{
  "num_hidden_layers": 12,
  "n_experts": 48,
  "experts_per_token": 2,
  "router_score": "softmax",
  "balance_loss": 0.00109,
  "init_std_router": 0.0184,
  "lr_router": 0.000394,
  "vocab_size": 32768,
  "norm": "rmsnorm",
  "optimizer": "soap_variant",
  "learning_rate": 0.00221,
  "batch_tokens": 65536,
  "max_seq_len": 1024
}
Below are experts of layer 9 (counted from 0) of a mixture-of-experts language model. Rows are named router (the router's row for the expert), gate (a neuron's input weights, with its number), up (a neuron's input weights, with its number) and show model dimensions 128-191. Each number is 500 + 25 x the weight over its row's rms, rounded and kept within 0 to 999. Numbers have three digits each.
Before each expert's rows: "mostly gets" lists some tokens that are sent to it at least half of the time. This comes from a sample of Wikipedia text that the model never trained on.

# expert 38
mostly gets: " MPC", "%", " —;", " LV", " —", "%)"
router:502520470505517448484547497467489472525491505485482511531470465508517442517472490475459505501505509541491531485476527535492515540473514461477512520486514505482477482518462491505502511505551477
gate0:480469521486486467503498513464544472526505503511535490454508458482504522515439469497479510477475498553505467495520550452525530504547504501490512481512523464551487539528505531460488477493418469
up0:515516495496480500502507504483486509505471498491516477453537476481523526492421475492475534491462482516495462474518532458487506511506508469505514508502508521515498535525485519461505505468440467
gate1:502483507474504479496490472526520507491489470489512476518483486491515476504448474475495519501517520523442466510464502517500508508464538442520502501531513532481488504485492552546543501503495500
up1:504522501526507500472510495514494501522508521497517521472478496489438502469486491479424500508481467485479519457478466530457540502496470485556497494491512485492532471512521500424503473461482500

# expert 19
mostly gets: " some", " many", " public", " large", " these", " any"
router:513484469455466546489464503500467449470504511493539476518494494469479523539480514480517467460517481526482533533468465502495524529527502507499555491514508522523490479546491461511523536509483521
gate0:516475442458476476508479549506544478501534489501506540507476489487483508551553517459486511502463515500449476521518456510536513528465504486478490497495531521488536528484509521511508508518528514
up0:456516546534504519483507442481488553504521521486523491507489482474501512467492491537512470477553480536497557494489524514483496478539496461508495506483482507520489491483503486515442490506438470
gate1:509461480464478498538493490503542540515494482482520504529465430453504485494529508489506509506523509476469488506495496506493532472543505512534482498524490489516510526498508435480503517478517467
up1:480468519495510461521474532523528500480484511525500486465466478434529534497491486487493506502471497519523514480531533525505487517491493497511429495517463516500504510480477469465533466505479452

# expert 3
mostly gets: " said", " announced", " you", " what", " decided", " wrote"
router:502522514534477502508479524539523462495483490522518517538502534526489491546505529501504530467523494489493519495494433433477500516497490499527526470463441528506521492544525502503525519429513491
gate0:493505491562500538451557522451515506456531485517480545554476493481493541468487490517484500524507505443495481477554487507495524513518502511499524488501461486497492497504524508539538500488487511
up0:504484522526504519500499489479495568435506516507479503509508565470454498497495504489496467528506504499530469475507525504541544468502475512489502500487477496510478499500497497501548516487502558
gate1:519458450498518493496475476519520472503492520509492480431487463496517494513517485470497466529505498508507494530487515506518481534493481524504500535513499451522479510463510477463531511499479502
up1:454487514486502494484492515482499467517527514493512502508497470531479463479498505475532477532503491515533489464530496497522498508548536528456502468500518454490485487473498542470467521496437475

# expert 37
mostly gets: " his", " their", " her", " this", " His", " its"
router:474495476485495486533482486468499468476504500512509471475497492487487478445511478472537469470495506494482490524507464512478496499541527531519498510516509492514502483509540501500502498529465465
gate0:491512495463494449522534484509495519487462510509519481486508515543411491480503536507494516513544497489504497484486478479483473541541495516502459471531488462472518507505504508476487457538511553
up0:526482531531504530509485536467474507504519488482543576508514505480539518470504470479512508511495521503461465493488535551514502474463537478482465498487482529495532469528501488480490546469504494
gate1:498514469514487486473477462487491503482510542487505520479467492468504535507535510495499569493485466504489492497521480483513517543473514468507447530520496513468505503508472497545506488475522479
up1:493525501508521506492511520500499499495515494487508541490447513490510538435536553536474506450461472498523478506482474485516508476484518488503457480526483504459529526486500499508493456502524489

# expert 0
mostly gets: " US", " UN", " States", " COVID", " Philippine", " Australian"
router:510473478535500469490455529482475478524460532511475491529493474503541515468509491497510470510485496525525514528451527459538536536530483501499527516529535463540466477558538494507460541535459492
gate0:499509502442484482509499497520516534456510493489479506543511543488489472482488543510489493513488500530494500494502481535529493502515438494531494550491464516434501503473478523496485516526504494
up0:495479462511560529516509488511486446533499496528547498491513487543510505496538488500500549472512488487466505475489529459520504523507540519471489456525498517493491507527487473508494478459505544
gate1:480520491488513454528569515476507430488532527497530514477520518506519512447530515503502519497520476488500531561511514511534501474506488486483490457473519493513512479505471491511477525483474518
up1:512476531537479460575515525494448493511513539478487463494476527505508451422500491518477497492526512513507473541528491507524511497478474535490532505479480522494490477514537502506455519452504524

# expert 39
mostly gets: " No", " FW", " Yes", " Loss", " None", " Binomial"
router:518455476488500546462558511501503530523492490503486522512473509508521499556515469486503528496492491517496513557483485497487447548510465527528522509478506525539537518523497484507517514484483517
gate0:482469528521555529494523512519526509456493478484496484475459506505480476509474436477475463466499519482488463505525460510464511493499490510558501478511500484474499498453496516496513500489485539
up0:508476522476484474524524475543551524528510488493445505519547489523516482497523458502517479531477514504450498498469463492492550484453505461524468528494538509539493508505531579527521509490513515
gate1:502505504506534475455514487490493487487495475510461502535514469527464478500524532555521490467493480492482538523536481468513465462487454517478524474488462512503517504494550455549538495497478530
up1:496477486501524455469544551490459462482485488465455511518512460499471479471513537537499495474522494497484511534523468458494466489489484503481503451490463499544498499518530478519527504485475517

# expert 41
mostly gets: " ·", " President", " BRA", " ENG", " Website", " ESP"
router:487480448492452464489513513503479482522477470473497473508534520540553478503528478488511544523488477439503498536504513491501517528503514496514486455462555498497516497472524547531467512476574547
gate0:481453514526514507505472513511547569517511506481501447502506472473488486504515479509516468484479513511472503494484503434516497548485540503514488550496500481520513503475502498522512464476465506
up0:532539495487481497509520490482469470507476506500477517484522556508501540539489489502512509483522511484531523501535486540491498484462519496506546471529525522492514526512496508473531524513522499
gate1:518480541531494496498487487510477502479504476482478538499480481495498509526501524524437490537457512490494497487497467508472453551499493515489506532467517459472501541515503434496508503499481532
up1:494518496486486474552538496520514507492509509518481514506467499485486468526506475553472466498467528502505496480533494498507466517490514498452469507503502485478506534536493453545505516490517537

# expert 13
mostly gets: "\",", ",\"", "),", " although", ",", " where"
router:458559483502512527470476503474479446479496500507512510482482520483539507524494520488500537500514500472509502501541445523480537497476490566491481500487530523515530515519508488529508499512484537
gate0:518526510529495537489480527510540551517490512517525539537489486465497530484465485533508522507539475467485483513527558483495473502480515466451494457497435483511477490509462521537473485497486509
up0:497509496497497535520517487443462503512518520496473460504549474496520476536558486514508501502496515510526535491519501521507491527505439521515546519534520491526506515524519504498492457539521508
gate1:484495520492494545488520547533497534522511465514539491510512515533513476465487527492486492524501488472502537527502526472497475515489509513466518495497454488558515517486502510512493510537508468
up1:489499500487524460503495465476492491474486521485452485505499479465499519522501498499497482501519476524513487490519461490504549477540515512513503504522512496463497484510502485508491506463495540

# expert 16
mostly gets: " JPL", " Species", "History", " Website", "idae", "Career"
router:511485479513510472494488542515492513536445467519488471467536525522492499507479540478513528513450491498511507523513496506475489479493497509522532529520529476478510514531510527449517481496525477
gate2:508546512542492485508523483551491513513509498525549536459478512541495472504526494516512492519489480506511490446513485472507492554511519486503473498551496493479541506542496529487529463479521538
up2:503424455492489501537493468445520479488499501509478493521544493487462561481499469498516503503506498508481498536473499513462502467479507542506516497454524496553495503442527467506484537496459455
gate3:493489521513532507505495504505497482493482484545504539480479508547523543497521560501486496506498532485476471521524492515473485533535484528510529511478485484520435513481458499494484509567498477
up3:525493503438450479545471465545506458500482530493505509494478488488478486496483448468510468497476523544524506519514463496542504534473474525465500505498521515526523484510506510502497568504470523

# expert 45
mostly gets: " UTC", " ft", "sq", " sq", "DST", "km"
router:476475498536482468479565491514505516532494527505478506536536458512541506463527548494486511515469512503452457456502513520508499486472501497519491541479499477531498502455482485477477492469522505
gate2:561528496543485515560471492529522506494491513513491486464472485523464460504475507489459486493518474519498531493453516521500530502530452518469530504509471449528516443488504469477501528525520472
up2:435459532468532491449558519482486548484474511486543525518547513482520526514576473502493500515534473516513474490527494520464500479487511506523525511494512488464452552494479534525504493492506495
gate3:542514503463465521502547527455494465481478458485491544505541558511477458461537489480493545513492522468473496523475470539457483503477507519481518476527492478498508483466496474509511477503510492
up3:469506489575491470488507479564545538509515539495512497484504440498488510541482532530481501482505465510518496467533533519537504508517495447471466482480520494454515537527507520493494485510485522

# expert 26
mostly gets: "|---|---|---|---|", " —;", "|---|---|---|", "|---|---|---|---|---|", "|---|---|---|---|---|---|", "|---|---|"
router:488504495492492468468563497497505469550510513478486502554464483539510504465538477488522487541478547489482491496502510485474505502489526492462486494522532522521518527493462515510530509538509517
gate0:503472496456474499508510513496531541481528490528500461449507476526514515513502497515479449501515529515524501464509528480476538474516531509532542517458477471516503515503498470518507476498488495
up0:512488502503530499469477516495506505495527511502496484515521484459515497462545467515478492509560466501519497469468534459504493486473545503456489473463473503545542516493503485528486524502494505
gate1:467536539441523467525483535531480475513521539496520503504521496528542477546509486509501511544529497509435473531496521475478456481492482488494456510476483532531509490509484489460487475476513544
up1:565458448493448534466507462467535503476480471544466481498502495462491537444466502486493495457490491481536535465498516480513544531532514525469566465490495454461463502457524494520498507516485443

# expert 2
mostly gets: " led", " moved", " along", " returned", " built", " killed"
router:511518562516508518473463522525480517514447503537513521543503551487541531533472494535538474495493461483532481508523530479463503504510498484507517471503509486497462448500543482517508523515492505
gate0:498521514518497505474458468479487477505512449489425510512497495477522497491487521520425497533516485511506486548519480500517527492513552475509560487516483511470550504516462476546488513501505524
up0:506499482467485496532483516500477534500501479478512479531489501492490518462515510513583523501490524492522476514444498476475470500473467509489451517497470468492481500524501517450521504500501478
gate1:530529442471478481434467507484485502497515520506527484502483507491500547504493509564503503525495474478470504529500527487555463548499568527504560500501508470531481497512467506447520548480532486
up1:546542467477482477439460518483481491493493499496544494473505506492511525518521498558492501509480471491459506510520518487545470542514565523528552494484531465502481492488456497480519571488529482

# expert 1
mostly gets: " Boris", "ñ", " Š", " Alex", " Nik", "ž"
router:473513533501496493483551526478474516460481498484491513481508500526495503466503511505477504531505523484499513463502508515531483500515522518507521481519445473489520527476492512476499436533522517
gate2:499541521476539521523490478506515497498488497517503523496515489501517517505486539509483513493485513524484495501513473514513475487512528477483468494534493513482466441518490512495470470497524458
up2:493470499513487483509494541491485487523506504497516489520491555495470501518547536508514520520507474459518479499492530515503516484535497503502520472476477477504568532512508472497532538513504547
gate3:487486516516547448521503529476494501477478500454533479490501498504526533498494492521484509475469448497513525479496481453476471465519521497487491517484491528477542514541503524547485486526508542
up3:537478499514509474515512469497495502560495518511506517511526488502523521530498523526510454470515438540504515518483523485508468502533478493496486507493482534444478493513519526561561507501531484

# expert 29
mostly gets: " Succeeded", " Preceded", " −", "′", " Binomial", " +"
router:503534518531506457505549506516549535523471535500491488507515533472464487550516517497522481492500448522507487520521517518516518481500495485503496514505452478512501470499505469489496514488560532
gate2:549506439461457511534510536484484504453555518501531476507507503481501498477459519508501480499493500481517501505527514474551498469517515478484476491493474517522494491496526521500472527480477521
up2:499523509475500471482491517466484507531448483484522441511514523491474520490519516476489469447492517512507533508497507529503510486500513503518503463468492499529493511517493523498494525459488501
gate3:527505497497485517503477475472480526505511494488491520496549508508471486494484484516492463508528521499489478554430497490512497482496528488499496513487454504501550502521522472509508498493508477
up3:481514473502500461494511471486494514495472512502500460528509501459512512531504479516554471490489476469476554462519496535530544522522530521532497499521489495481498515499483557521518524530529499

# expert 36
mostly gets: "%.", "\".", ").", "'.", "\").", ".\""
router:520503497507471531491446524520552466515488532534542522466493529465502519529530486506480465520538472478546485477500502492503524505511540440458488499560481522515465438519559463514477540547448505
gate2:527493494484531559501514502479470477532525511472549522447517491504471500502485477543486515474500477454475510474469449470511539484510553531503497469482502496501489503484480499506544476505475513
up2:468494500548514488490513502531551498461470510529482470538488497485538491468481554471510460509501527514555479524521542529516474485552444467492488518508482463500504500514481498494416494503496483
gate3:507446517500483494506507488522554504472500489485489531511514520530486504505473513520505532445465535482526490511549498470493509488503490517471529485519513503506476513482461492469452488476512503
up3:489472460493509501484537509477493485523498495484488480498483459485522474532508481462538472503543465477481508500436511517495499535485525513541496512500520494514496480470499513479488512519533496

# expert 9
mostly gets: " Ryan", " Brown", " Whit", " Smith", " Jones", " Kyle"
router:485496509502516484469552476472511493518510442497520541479507474488521469457478477491464546503531524535511512530495526502466505497508541485494461475490524470516496509479473488494502466476472500
gate0:488481498495520483525546497557511485487527506485537482553530470476528521539481475534511497473490491476480491465423481506488503491467521502516490500545508510498543520509481461492508523485510477
up0:471483502499506494507533489531527517513512549499522484549511490481529521545478477449526499470529479466466518475460482521509486471499502498511513524556519500518546467486490482501535516495480507
gate1:504478505456461512512499473470547520507503500511499516489502550506514503549509470533479482507464535494474512469498456482526477474510549529511481515449472522506486474529523514512492517521498499
up1:510502494536528542530519538541474463554496516515512493540512511477450480463499496505514504526489510482473498544441462508515517479470536486536523532522512501490508529492472519514475525490524494

# expert 20
mostly gets: " Buddy", "hyn", " Carey", "ega", " Clyde", " Petro"
router:461500501504509468532512529491502463531473498521507506486502544478487489502488488523522474479557501503497493500492538495493488539511482471488470481511491468506516470481521498474477507535466527
gate2:472499508514549490516546490466531506499457471542511498464539489519456477481469516480550556513470542515521533480519488432501552494502520444512475514498479458496488487509508466572494506479490508
up2:488537537446473515522501530517481503461471488486470511457539495495516454541492491502486493538496521510483521459519505488489532518475537485507507458536512477507538517471509491520494514511509495
gate3:457478489508531504532476516499536512535472504507485496513493517515538493478509471536520501479537484556505473520525528488438476527451506524460466549515478497496480508482499475487504493510537469
up3:482485507479493530505557514504475522559522509506453474474465516496505469494477519462524519463495502492531544465448484464497553463542509491487490483469501490453473480475521491507515481515495492

# expert 31
mostly gets: " second", " first", " third", " First", " Best", " best"
router:474509472519525515522473478485463457477445505514505438490535450504482488478478464523505506472466503535504461524444488510499559510513479582503500520490496500526517497524503526537479484495478522
gate0:518501464480461516508490457532457535483419505502484475494546487512487478529503506560462493499489491499476525467463500516497506528512537519496514498505478480476473488501501514489509483522485446
up0:520465487542484468516543478518478474505449501478456494522515504509492511489538513513491516512498490519490473495490503511471481534484513515510473474468489440500508468490505493492447486506492486
gate1:489511468526474521526497510515528517526449504463494493483448495471476507473559520494483507507468499463495495508503519464487486492507480485523460494519459478506474487511472483538526480491489452
up1:470526480500485521507508501520510524527461491486523461517487492460484466498540508501493487521465507457466479534500532490484530476501439487504485500487483477509480466467499505490516469496492475

# expert 44
mostly gets: " into", "After", " until", " to", " During", " as"
router:527559526545464533469494496503547470513539494547477532529468549499476524474496473467520512492489482516513504519482472468485526498454532469477467495544467527511500510454499479520500482475508472
gate0:524483483494467481468499520469456526483474490557506506516504504494516516486526507512487470508466527498466499505540500513462490522485523501444484485516535448514548484500531507479496507528495503
up0:513488524500501476469488531499480527507460492533493513487521523511563510495558546478484510563497513530490519503547505526459492514508499500482521517515503503519530498498506505504508503551510512
gate1:517509517512500483549498537525525541479553493471488496501498510505475502528536513524487537487494468506478441543490483501510495501500509485513547496502480488496522504526518541464473484510524506
up1:500464518490504518434455491535499496503489496492507522533470450478500502479498499482511487527474500456517480467527503505507517549488495509496479512507480528551482458507484497525458510501532491

# expert 7
mostly gets: "J", " Kh", " Bh", "Sh", "iy", " J"
router:545526526448514510511515542502480499458523485469492528488521489492495490443536474491488486510515527470517474487516483534497498502463517498525517500489482431488499505516510513469476490527542461
gate2:478490531484511537450504474455476471512486477504523450527512500504513463505523478469536543504526503513510507544499494556495490486508467462574537493508490484500566435557491504501505463489479480
up2:530496474539466504512544527540495490524484505522481460456511489491472484495494517462480514515532457517502474470501520481516501525528499461491493476468460531519525498516547556487469495499530504
gate3:509513515493476488494507520492491488521492476504561496500489490529479489523501495542483527504492518472461524466492500501475472482466483519469500525498516492542525546489480503504505459466515479
up3:513477530458509504489528496484540481519508496510467506517481528515516505502503526533501492505520479519539496455502494549478519505521468476422507467485463523447511506477502493499501513473508550

# expert 32
mostly gets: "The", " The", " defeating", " scored", " UEFA", " the"
router:491491463518504518514513509525511502511462479508531467486474477545518485457496486491479457491488486517508506523522458487491515473540529521492469503499475503544518521535521511538458508502468502
gate2:485470515501541482505534506511515472496481519526545541526546516490471534502530476493487528505474506522461478509492486463492543510490503497508542517532514535482547465508527510503495480471484506
up2:527490507523451495487488495505460511480574528481483512483484512501521495451463536505509489516493493513524492482541499545478525485485492499482451441505518495480466491524491479499521521497506478
gate3:514504507532523500529587524529518511499462492494483486495519468456494530497495486534487521512514497483487507489554501530506515497461506550467481472492504491491534500492484517530488507491487495
up3:505491463490525461478468487538508491505466473498542531497551546531506489478519499463473494467489488496538511502516515494488485511507511478494455480485464515458460501495497489527505462493514554

# expert 14
mostly gets: "In", " in", " In", "From", " throughout", " from"
router:467521477497519477482476492517531478513526486525460490500463539456536505486508470479482481541462464496498455528540544516530487475521526469511466501512494532475523491470499446536544553528510506
gate0:482503504493483478515483526481472483492470457533522450470507494520463489443496491503491496461493508504506475498443520504492472544485519500501480540514503469587513514503486514513521485475498507
up0:518553504501486497513516536508540521508532509454487516509500454476513495530513526462504526551499493497491498503520484521516465427522502497511534474472482487447482506486534464470483495505480447
gate1:476481514476517494546499529536472545490513468456510518490521497454534472460491511472471474449495494502501495483505524551504505503464482527536499486503483462481507471549495476468467498514539480
up1:467503502489540473515490564503485549484477497483467570460520468460514480444515513462453508500496494512514513439534483550464494514481509544540481464466499449510502491525517495505467489494494487

# expert 8
mostly gets: " .", ").", ".", " =", ".\"", "\"."
router:515465470543498477536521494459555521502551531483479510485545482492504468507460565506479510520536551501522505488501493501470467488462465475495514472473526541518475484510513446530525471505467521
gate2:472510517458494467519535487527522485498498492500491546485509463542508520501521510490536499494472478487492483465508502532484492509500536465448513485479490486521454474481489527538490474472484538
up2:499479467504503499480497485471485461443515493535476487561480543512490513454463471500472481496544509513517482511479490460531547530551506506485540519515495508474531513504492468484478555549467527
gate3:489503495504507500428490466511527481520498487489508472519496457513480541471553516484524534510545506470469513520489503517498463502483492486512495489484520485581475486456522513493469514446515561
up3:503525500546539506476503515502537507483471484524491517505544473508495494506464497523515483518502498479503474510502500498505504506488489490489488487494440478439544494478518500492465499502508474

# expert 5
mostly gets: "==", " ==", "===", "====", " ===", "\n"
router:513501486497502478523453498532552501496484467499497483465476524491472536510530433481486467531454487471495551458539459499473492475497546465489489511524517535490445471488497485482496472535538486
gate2:449503524493476531495574518497512498500472497529515493503504476500523539497499444494485506493508489496561509438488484526476513491496515493535536521499490477496528483502533492508503533463478478
up2:471496548502527540470553512509486504507479455517526507509492497505516556496497470490463508511488494494534544467499513522498524477467522467511537486473448478483491515499524478535480522477510479
gate3:534487479533504497500500473504490480477500515483512494484536538511484513485494523569499493539532518504494488484511461491523467478503504515508491481488525480455499454513503516473507476473543503
up3:474504524482510522500488521493508494523514500507515469506468479511505511504498482440498503479494466465520506489498502486453529473490492512495498512492505505542451571476456512505478507457485485

# expert 11
mostly gets: " (", "(", " [", " (\"", "_{", " $"
router:478478504500492478477515467514515506483517501457508519485454463484555510444526543495468521475481484521469465488537546509485465451480479532487469528466503497462486518487493524489490492433540519
gate2:488453499545450482488481534528485524494489485580485512478499488528477484498505497461481453522506488544498487526531512501504522498488513500530519550491533522451529505474524499476485491507488450
up2:517483483457529499520464520493529462493496558470465514480470530485528543529467510555507534490472516502494504507514438515470526538523491504486493499497447498558510523513496521518518543516480542
gate3:465519508521509414491502505488556479456488505504517472507460461504469513498490516471505520488505503480495543512462487498493504533519518511499502490496475517482538495555525520493514471537501503
up3:523465530487475565491524537490482474496524453474469508497495535484516544515486479542524494478494516515514491507584510438499470477499478486464485493540560495529498508453464501525526527499509540

# expert 23
mostly gets: " years", " part", " age", " year", " day", " way"
router:523517517464494553520462491507484494435498537527494496503487503526489521516493520516513482515501473506529551539535486469471509472480515491501505471497474516540516492509504534517497531469542500
gate2:459481511477517464536462482482484514486488481510460534540471483502531483470529492494519502464493505498489510504468503481547477510508562507481514464482481489509492555490495526519521498474470460
up2:522485515530474535482490513491501503500478493475491508503521462523538539472482544564522495485522475470510527495502510537519508487563456493510554467503459507517509461524496488509523548527508533
gate3:500505485534503540476483489487481534503503524476512518515505510544511514466536570531478558507492540453501531503468542523506479486532537500519499492519472517521527460482522522472470513483519480
up3:460473489448551499494510496492477461514505534511513517516482535426524534518475500506516501479492476504512469529516545465529468521518462497536484512515466521500509524527502485495527488473468504

# expert 30
mostly gets: " and", " but", " or", " &", " However", " although"
router:526495519466505511506465463477512502525492501486469505462514482525533480530522500480479514486517542505545472505436497500495457515473534522482505530484501510459541497489511454521492537482443510
gate0:481506519522486490478475473495498481540504502470485464512528503509472509491468517503553523498491536515474554493488436487498465477472535480494484483519537486477512435523517494458509511503502516
up0:521508505508509493537510534517515512483507501530503533514455519518470508526533467494473454468486455495511429502507555496498523504548475504503508487523436535537541518491518493521505507496483503
gate1:506501513482464495474503510511480525515530473510468483483495521543492495458530483488469532477502489453536571456523496489496509493493508466467443474476509512452474528480448535496520486465506493
up1:517479522509495500493497499477540483495491474485538483526461497486505531447487493491521484516522490529509502507484487495511481496513503495526520570511549542550492484499521474519469527462509503

# expert 28
mostly gets: " father", " son", " coach", " president", " daughter", " President"
router:506481445505499465463507532481480440523453533533515484506541517516513485559498536534517512521494485452518497480508462496478486499522511492488466450471517489450502485511549509532541493510494517
gate0:493516476468448500506471510484496559513524507488483492529524496510496536492493503464503518476474524520461518509542480517447493513491511489466499497498510514479491471517520496489518545446559492
up0:512455516504516519499508486515517516485492502521489515556516541497509483469462494519477495505487458491512481498476526464487502460543522483505495514501477472513486517464446473472490500472476497
gate1:499502512519461511508509536481507515517485479477448509525445498477474500495465499494476477498494509510496497494536469531491522485483502501482530489545485514449530489506519494525537481520480474
up1:545522507507502512463515515503525499483486478516484511514508477493522483494496527496486514481532473504513465452487567485465522499491538469485486489524512475481489568521514520492487525499517505

# expert 35
mostly gets: " km", " mi", " miles", " lb", " areas", " water"
router:468489490517490533475451504494505536540460524544502509551528511512544497557425509468499495536462504475511520485502523477509539499476523483478526528500454478483475485519477506493508491444532486
gate2:515499473444504529459478487499505521452461502486499525507415509512500477505491434474492480573516540519470489489477522472554518492473514495488462523492457478484494515521504524517465521485502480
up2:489462458524484497488502504545539527554511443514486525537480549493498543519524560509534496513511486481500478479509514544558510516483482507554533477524501556518455484485502498485493494497468519
gate3:492514498511505456516508482456544501510518459522507493514479498441519472524473530432492479473543478468493495482493514542518484488528547498460505511497471457541512500480461504505495476447478517
up3:499511558490470464517489504495518475541561498541522492562503484450525488470486527450515500492506497452509523499490501483499503481532538468530516511483522465555474504450484477486496495490491477

# expert 6
mostly gets: "-", "‑", " de", " Of", " of", " Among"
router:482468479516514525515453473489508473469509511512537533486524464494499522498493454526479495479509494496465492470515511476513475527531560480534499506540487506460521479523493491519535513518467475
gate0:511540497495513485432498506521525507534493543450492512475564460494503520463509532471521533496500520463446486491583469500503499490468513494499550493433508519510476469517531480516534511508510523
up0:518489481496547513535459481504461496473489510502514493532448514493526493516513517496529523548469508531469526547525508510522492501517507512509497540490504523510550491504522487477455486524504545
gate1:525499476565528516453519521543476523536482507520502493494493460480490511506523522493514469502460458510493538504455480518490493514465462502500477537480509434503494527480481525498524474513491512
up1:482473506543498471470516503501511524506476508507464477493490533492529500477511535485546465465481479469506556518510488486492521522490444495498502530514530467492503475486500493496510472535457486

# expert 21
mostly gets: " more", " due", " much", " even", " often", " than"
router:542551544514466535514445466514522480489520502507521521493527539494479473529478535498516531464490506507490479511468491477487532494510488487524504514530470516482488507480466523475506550473505495
gate0:548500525487469486482528485449453461459550448467507478507530523525522495479531484503518548463466526446539536541485449510464526513520518483530482519499491492497527502519476506485527477513496463
up0:460508496496503486511463492524542528542441522508490518505501580502478519530492486508456459523501448509472486518520482466528495498483512485498530494517503503505497503476520504495506489494486515
gate1:455503493477513500498500511499451514504500486509461476563517537500514481461478494460484507515444496509548522492517470541470464538512523457536512477508470487483536523510540512512501534506513519
up1:496493479497474498478524511491483488492510497476536499517508507484505511505535489496473522504500516484472481527517519491464511519513495521512480494517515501488507502457487502509474489512537478

# expert 42
mostly gets: " sp", " sc", " fl", " bl", "pl", " pl"
router:512478525494471529507494544474528537489519528489488514484510498487472510530507507489501507516510545499505509467507493494544489542507522460448558511507503504442518530490480516453523498509481509
gate2:509504470549463475521510508482494477507553485517514480495487473529502475484480543495497491473492499514498515507468495575495488518536521478490468512484517516487444516528489468524519486502461501
up2:437480550492533525498493484514507505498453477487494521491516489482508484498502426545491522510499497502519501532501496486505518504482504505493490460508500492495498476442517516459467512505508509
gate3:497509502491518509505511501523522489502525515519517522511518491518473514518502530459527503508502495521520517481511495476503484515465539482487509537511473497465489458492484448464533465478484498
up3:481524556482503506481494497533529509490511516467480532480519494532511518497547535492564514465503498532527505484486453489462486532489528478506539484512491512501504465482494494481526487494471526

# expert 34
mostly gets: " dis", "-", "‑", "Personal", " •", "\n"
router:509464478517526508539480462483511474468496476489548488496511454491460521504492499488506484464520487476476530487523499506495480487513537506538493480474524525474508482494502529488521519490504498
gate0:512521535492464493482474454502537497520515481490507442505483522517489477504543532469506512431540479494555511531533540513547488502467494489511499444504480470497536513506446517495486455516525501
up0:503517514494462478505502494496524504494512473496497425500502479494453493494551521475515469478510474483501474495528519478520511494478497530509490468541472506523517554490486545464489458475530492
gate1:531471491484502464466536495502523498487490528515532478488523468519474512509513509477495587528514477540504458499482495541491494484515488486496481463571504511500525525474451504516528526459506503
up1:502508525562478526541524489517481535515537447469486554516508538469513498516481468495504448480460519475499492531474510530512488484480467513511502527431515522439433469488522500448491487515505518

# expert 17
mostly gets: "     ", " ", "   ", "       "
router:472510494497528467495507471513527482531497498501515517491481515528499449497505487499532520508523483553534503480537505451482532478495488499492499538504476537509485494512503471506497517503458458
gate2:499518491562496501498491491496518536510530453529529497487492466475467514501522511508534491461487502527495487516560504534448453488496474567489505519499536546475496516512513497502511478520461510
up2:492458491447498528502493510512505459487483508495459510499479541494498514508449494479443512508491491445524519493423477472529534506516478504498500479488520499539520463504469509510507515477535491
gate3:516512502485512478467502529543448525537485508513502496450491502483496493500520507531496493497472497479512514521519489525524547490507456531491506518507522473472506480525502510495474473471532531
up3:499493475504535501503500474489480516506531510544507435494517483534484471524488526535471474485499483516485474499494510519522536485501501547503455511498513553475455504528504461454459539479524549

# expert 27
mostly gets: " was", " had", " are", " were", " is", " has"
router:510505483533482534502465499537530484513526500484488463466503572456499449507512493520511534510446495491484486510509435505500507461488522518503497535521477540468502517512517494514505537500479493
gate0:483524453482452507478440494461529524493476473560545488491549537546493507531499512477501512503487507515468502472479477503500543478499518482549493493450523472464477537506478506469510478469549510
up0:466523537510496536474507478481519480466514474514495448509486521527493522528525513514533465504467522499489498451451519533526502507474481497526507522484507502470502532472502458522493463472491547
gate1:499523495544528494496529491524551547479504496462544509509533557535467469533481548508507509474480495531474524516494473523550496528480513492555486491478493524422502478558489468483509549501507474
up1:510478490489427543499499532490457467515514473550499521534502506475487511442509529515507481502541493483491511497503496490501476536538469513476499493515509450533482506454531517529486477522506477

# expert 47
mostly gets: " un", " %", " rec", " Ref", "|---|---|---|---", " Pos"
router:509515560495516520485530525472514535502539460490534486499495527492471512513511480505500528531454553510467507488517461488501453511518483552476536497495467530463529507477520494497552498505494530
gate0:463485527473491491503520512472531522510516481499464477501469505522532512472484542487451516531465525515477545479525538519543515501488475500491497502494534512451456537480468489501463504512492490
up0:506493489492503506450482533491537474524487499521520496510466470496532486516482533516466482515496519566469534461504521522514503537559485530494549485481476474491502515483484488498528554450526511
gate1:495503520477511514494506474496547490487544560530520457460482468553449516505495511528489506498547501555511500503503504536477536557485498487537475515517509525545529527557460509499475514477464465
up1:461445500519518488496487512485477499521486527512502532506459479534507479487488486495466522516531463476540463486469474505465480510512524510537507489584519506505489526499505525439518522523487525